{"normalize_top_k": true, "balance_bias": false, "head_dim": 64, "vocab_size": 16384, "rope_fraction": 0.25, "init_std_up": 0.0286, "optimizer": "muon_variant", "lr_mult_down": 0.7, "beta1": 0.95, "final_lr_fraction": 0.1, "max_seq_len": 1024, "max_steps": 8787}
Below are experts of layer 4 (counted from 0) of a mixture-of-experts language model. Rows are named router (the router's row for the expert), up (a neuron's input weights, with its number), down (a neuron's output weights, with its number) and show model dimensions 80-159. Each number is 500 + 50 x the weight over its row's rms, rounded and kept within 0 to 999. Numbers have three digits each.
After each expert's rows: "gets" lists some tokens that make up at least twice as much of what it gets as of all text. This comes from a sample of Wikipedia text that the model never trained on. Tokens count by the router's weight.

# expert 20
router:498534478453504560516500456480568523545545482535569482455407486472449455558456494508507509573510570513503501419453459572456417482418503411597510533485469521481511565445503483463610582447486479479519529564444458514590494481474481450557517478
up0:456541536432496551561495554589505542532585523538510457620424572395499555512601422518507484549437448460504521529433528568377579507565549478489485570505380520561452510548499443453427439463445515518467515528537424506521594461528385482489501515
down0:502466412507527475454482495478498488506534601546478582460489472469601522520547509516526480476441438481476498462460493470523479521516460441542511415558483472577519513450505460497485505443490527491485554494496502491529461458502586433535485450
gets: "- ", "\n", "==", "\n\n", ": ", "The "

# expert 61
router:591553489468430508541480423481551443523500513504470485509426569440446500534550507495442430463490501556581526509512465525508459424421478511536526504509492503533534442457468500441531489458506456508511562476468643507512489512459549450489515507
up0:454420450595484523473549527467526426448521502458450498426632599430547449484489584511569535466473455498514539408565515484417470480533481523495498473555492487545577522397444490547485515577442487513527505426563500423484573517562546388501447462
down0:499548488481465527457599466516456427534509485564488418540503462451529490495499440587542432474517454470468494465632446500468513535500502432500493494464472445524564492510523458510502554521512526542501447568522487558506600481518534475536522431
gets: "- ", "to ", "| ", "on ", "at ", "in "

# expert 26
router:572499469517520473535443470505506504566478524494465559509453440539405444603506505545532487520595525541466454527479474519513442468387435506451479466502466432518492462479456529466524527553517541525585535496408567581526489536400520504512516501
up0:490635467569546508521503501476514608623488522562492482577417532491509443548450498517501435482557476534549485575481508579508448488462499381503471547524465490444474587502476480494550536548434432606490573543486465518519422505477523522445465450
down0:497453522534541486420500465555578434561542475473537469481477574548543474479442470502494501470462529472474492488529559430520582476545553519457574562551540484498516499575541462509505512538419468440517488590468447493620515514437554511456487537
gets: "201", "200", "|", "199", "198", "202"

# expert 24
router:513561552494446477499575479525416466475458423489380430522494534586534436512583487469513468474543558539505471504445550582541404485486418471502506542461514481467485457468508553425523513483418512497555582469462595470552479543494484536550500473
up0:474586506518503421466534456539484584455471445457473476532533552409485468506507486488504460563389471463454525402579480497442470518593524462471541551534487537451476554499540491488570466556510449530528442402423467515528450518459449543470538520
down0:583487408523521472566465554585467450491527453458532450445604428547522482510457440510526485425480562477489405377491585448544426476539521550517546495583376480543436529572411490541514509428491561475415498456453547447423447470551556436468463544
gets: "that ", ", ", "to ", "with ", "by ", "was "

# expert 33
router:537579570467450579473589482498572415542534499524592539470524556487461426584547427493564476514483456589490507492455445494471519437506387455551421469580551529445578478524489564473543597462499469551566507623391560576481504553509458494485413488
up0:473558540600509430404532504532400530500598449512446467540550463476573457494583517482483498495529455434500447468541479459496499552433479522462481552465508435557523473513552596534449538518571516485445454602501548567540459481531508493524554465
down0:535400474564592517462347498452533564413485481547586451439449576502466561546427485469551500493458458439394447456532476546505549469520477496568563571515488503548486451544544439475545513545517556548492422455435438395513505515509450499458447460
gets: "a ", "of ", "was ", "an ", "is ", "be "

# expert 27
router:591510497436400444631478411473522500541493545494429562516413490607450415579544448425537502472590528588515488478543484495518454374418409477476427518543550515479501483444415555432595526419419478573524521461404608517545484481438544508514492455
up0:475423563557509510512468479496519545524447491527607499502458555435606401348408452409514362535482463549455523452510400401585508505532549447553503490461494446530498508473543428450510447521513432568518503543489538469494508548499491399491543531
down0:482430497582634539436407481561495530572463542534538499500510462484496444432473492531549487472447488572417472502510492546486476559553395500528500526558550441492491516552570500454545410423522442505392440457548541433437484421515515450518499500
gets: ".", "201", "'", ",", "200", "199"

# expert 58
router:514494506448394516581536446485561474483521517494430544472518440544419422515611515448450463533557515516507472552528502498538453435478428514524457500538519560433568504466411568427531530414497553481526525504405611470586491530442562526514628435
up0:508463490450542534496511528476464428445468383472461436516540465553532496425548489575491504464502503408579445522566458412577535507496526440568431528443489493491429517507561483541510493499479387448474434482508546491493547479501581477439403429
down0:463545513491469511492487431434556523518541523542477427502455534427525440483513510580547428469581519453519495505571563540584452587416488521489567430505520482543592495470503496487468540457498481336493484482427572512492478495557466445606550509
gets: "\n", "\n\n", "|", ")", ") ", " "

# expert 15
router:531470513492465539602560431506528453545483515590549523523458556481495418591549488558502557503453491595567496538493459523457487451488456496535454549515515525440550424485468581450564588451621433485520482485462578553568516516449576473570447386
up0:423494486472510517461496398553483478506492533520531594553386494450450510502484439537577460508506496485461453478450530497464506523542444441552458534560598461394563536506490519444499551440426428522574459487520499476565554426535495462492516486
down0:463447475511490442525533530454564473520481475572460437426503500438488440481446566462486485519512522542501455472502510511518479382494335413506493462508540490490486525491531507408530464462569529465448514529406453525511452478577495596503528552
gets: "\n", "\n\n", " ", ") ", "==", "; "

# expert 60
router:496511523511510504650504474499513493554472532452460523475542504577462435526571481445505466530523524494525501450532459505513450434449503461469521449541562482485510482493429551528507554391480468594516554474402523478526501537467498464452469507
up0:459507515565471497487494450537471455552552510403424560486466518369547490564456434491469524492580398528481503471545545487434408420527499544599509501475600421376515480585539502494471501500490461527503491450496528446466644591541488428555450544
down0:456490462505474495482497541490569401432471619608494411486418447494433435474588497479535487476637520457617592438520421428497404452498489579481534639553384487473513452417520489514487494565495449471482453524487515561556556515482606502501505437
gets: "|", ")", "==", ".", ",", "==="

# expert 13
router:516493478515450511513448496456510455486523501582482563494442525539472432518570559529509477488467550539493505543475453492497393421467384472534498513502498394457494484442484544479525479514382460510630614447500508443502585490461433495539548496
up0:497500492518513501516431540524551532427513506413539529480549489494458490537465439536521443518499565540420505490529426591463509380493428541445510458442496496460492407535477474521517575501437506473580500425467465482562490489544521447512517515
down0:434454465567524516467489447571522555503420535500451410475423576578476536556481554436414577503580439492616506539489481501483464508553566388577395529461543570562451555496497435546461400526577391506423508487560532480450485498553495428547541501
gets: "(", "in ", "of ", "to ", "from ", "by "

# expert 22
router:524584542411544537493493467540581537569496609524538511578467483484459457489514501544499389538578562508478533450442460568489419483403493517472509516446495451466458505430523530407542539493421448499564531502444526513548506523438559512488497492
up0:554410481491480500551516455487423598549433506521527483504496525498419516483492551545543469515522566451541537489471486456549578467576426597464542478445529516548557387477534503465457485487516541464454491494581529546507468567519539544447537416
down0:445510516529471500465542497465437501459513472446537364503527510597545567455487455525498505474549538481508449436391498536471451455483543568572555614599452530507469518529504413436534450524534456502530425436477448559431512465569511438521384515
gets: "the ", "- ", "The ", "| ", "\n\n", "of "

# expert 5
router:556465522516464491541515503424523383420475449516411523482434533550560447435561550406513452546500513589505484556505499501424409504488394501568483497520550474443545483489425527451528515475457427502526503485470610426482554492490449480530485471
up0:518386489509557417546527545481576515457538435552512566446459455538576476475490405562496579526493557466484527508421424507480474504535479528458435471460575554457454656550422557504490499537493422516431514470502507451517548487434537499531505501
down0:525574496432478394543536497498494521512465478449503557468529519521436474558457551485560605452509439617475493515543573528496551415463495479472542563528505525583470411490433490511488463497564464476511553568568531605484545524428458478527482564
gets: ", ", "ed ", "ing ", "ated ", "ed", "ted "

# expert 29
router:500504454429469496576443439431539498487526495420448599519458512498389426449475530522479473540585500532527547518509554503470490477483478477497406459425477507399522496511386545506508546456482430506529606508458569413545509525480519533504484428
up0:470513564459402603506443449434565456454526490535548495485484558471411464520422557423536513510427488453563449520554453571428426426419514514451479482425448418519569549463547427436533494507467417553538477550588489406537505402523570552458420484
down0:565535420486547421626500450596464524566449460516450529566541441440560465515495533551486521535525540440409529500525528515538581421489522525533621462477458473545537432489487481515502443461470430424600506407472488497521497532517496479540564509
gets: "and ", "the ", "s ", "-", "or ", "–"

# expert 54
router:538486527468447485600466464510486462534524592481461516484507519530436456566564476454512438521528527512463506497512487511531433490450459498526467496515545571429574500454497575517493565406407480537542465454400516524444469542475595539552584522
up0:473528474491430526622520478503565481528423465538555417519439468489466496506418409472507500469526422518494490540556485426508540503535457524482472474472548434524456473476465533556489611507505520495573449434439471484439475460535477364467533491
down0:453521434509489554462478489419563450504459421434633473586505487507571487462537517546442585436470389617477464508578646530511520476456530464551441545474508380451514536529467587625492468442486509473534470481477403477435558411457478442516448421
gets: ",", "|", "°", ")", ".", "% "

# expert 37
router:521554484532465462499489448501422506493541490506437515482531438503559417577521475381524380503554577634425520393507401492496479503522378412428534521545497528454559486416440556432488506541503496468523539439448520560498565546528497528462526471
up0:584505528529505527479513538487513407597591466598518415491484554515486534523442453455451473582464531428547493432428477520386505550546595545473521578497468524538545471450466545506622467495428370483527489412464506564485546581519515570442553424
down0:498485425482617418535510406493420453544534459573386560537403560456510601510468509633450617488492457570479465457594517464450435536469501497480476457497430439441513471529487503542435554525556547465385450595549512451557424475480486447611451451
gets: "with ", "of ", "\" ", "by ", ") ", "ing "

# expert 9
router:564525522508423564525411477460547543543489613556476586482492503469462466510582528476501580495554498520514567555490511542407435347424545574471489524431435454519542487483456480440472463460483445544563533435518583524487509525410556559399569494
up0:559406556465554491507455527506542497422601524449499464462556487484564489458543457554580463596500448470531498494450371447606490516544598536478512510462476474486448469474539558446497412579526478431448482462494476545483522526532479471542516604
down0:544545520504520511506548505587455402538522497467357496545400484497536509458580552504471509486492478510546497481516539633547490556479489461585545509563446467506521454475428500471552521569402446462542506473576452482424470462548480446528535493
gets: "| ", ": ", "(", "; ", "in ", ", "

# expert 12
router:497571544501516495538407450536475407513621493445529579612481558548437508587548418512557394405596493508557498508497457538480494510514546488512513547522474589499526549499466597530461497490490510551513442467466476513399523518570508520444403467
up0:478511519427440584571402543491467511495524545513592521513513490472498537430501460422409510482574467500426559396578485520420520584501488401535451484471491524517415511537508574531448545565461539547555482518560545436468437500458442550482448541
down0:482460416472627476458415446480522547494498494482490552443488518395419520542439453534537490454558533483507485506501466458436421524555549571553548506472507499489532536475565440434553535559469581441488468540447528425540481520596476456444525505
gets: "-", "was ", "also ", "not ", "had ", "been "

# expert 6
router:559552460498453536564453493554575446534531615511486507456531464566462436566567439486497430506541504487419513532496451482489374415495399445550532489461504588534503555472475571560496496401509462451506486477439627539479546503498493448571506523
up0:487531584517378480499496465544505526551540486437566524505562458418498467538510416567436497473452477527554490513431512549524495506544421579522515473485460487588545528445550516538527580487547488466489487500589496535411464573453525442610451456
down0:479491459421455535470540519497459446434507454465446441442532518470524579486459559458584429523491578538547494460439515434404533560579499454408483488496517618453500416531464481466480521558569463434448560591410530531520516489571478462546515502
gets: "201", "202", "==", "200", "199", "198"

# expert 35
router:479528498434509517615536498461522443554473561501409594444556494545519463563560495485466449516554509546502480526519430504491497406487437464473454517481526443447532571465358529544493527502488538673517491558426585546447445471484548540428544492
up0:592462463458489578587475447465476454456485506562529544405586438541515516517612501552425483540488565548400509545505480591507550450447509453482460573434582505491476378500532479529437580493590552451518541545512467498524486558425508578504438451
down0:503529484573488396553497495512588600423528480497508496587526478437493567545439478515620532506565557483486415487446544501566474385550546438561545543494472504453481464499457543473512567439538523586483467454547411488579561501521579451421471502
gets: "201", "202", "200", "1", "4", "6"

# expert 53
router:571497502513490530528537417478457452551542585432461522527508476580416423544558500510493521521521520502461489535445433545494476470487519510509517533565555490387565459441489519419479654425508533556551569398546592487479479544485482548513581520
up0:430423466532474449385497596552515520480543428478398555492520516519500437506484510523511431461535462476474487448418476566487617508525505543518540505519524434466532467463381502496516527531534510520535447568474400554548481496512494460469599533
down0:542467437562584584458461469516504568470477532552478547512390501414556550458481462436471493518411482488513524487483492511539477477590553526508582422466525462513542514435472390541449573388510498452550554538545481443428540481465484598491539544
gets: "| ", "the ", "; ", " ", "– ", "=="

# expert 52
router:544541482443528491540503447506538504503508497496500567536448428504497435526496380422497415515611515602461547528520458476468468486482512474542450510462493476469520494482472523457521529449460473521512503533430504544514584466544455493489483450
up0:588544384473472460551532477493505567529515486465472559527534500528495560482466500490448536536550421470562554526458518514412499454490521528552458480484427465528533545472489456448508561435529511565486491508447563510495531573479531553482576498
down0:490365550498572551554438471524513477511566495444569469463508451554582621600579480516509583600525454455508490443520522490482533526500466456459519487477472486508488580525498511505544468473464594627473452444446487567492465424569537506474460442
gets: "(", "the ", "a ", "his ", "-", "s "

# expert 11
router:487494605470499554536507477497499457502482469507375584474479561620507442506495517464550467585519533548514486508496513469496429451459484483466570558501548458423483477485432593435510527462482479488550534517311520487585433531533449481523520485
up0:516549548543505568458531438502468447531522537490441467591454548493588433478490551509534556553502435456502560578461543498568600548559478448518554509542601426535631419523475455433476456565545472557493565436520522417555437415429457446485420458
down0:492456426488535472507520398472491544421504493514444517505541511495488535544508502460471431481496596560431416478493513495524498567479503539459504357573414449488550610547554508487539474475501548419537487461540493550461490539520486539474435467
gets: "of ", "in ", "for ", "on ", "to ", "at "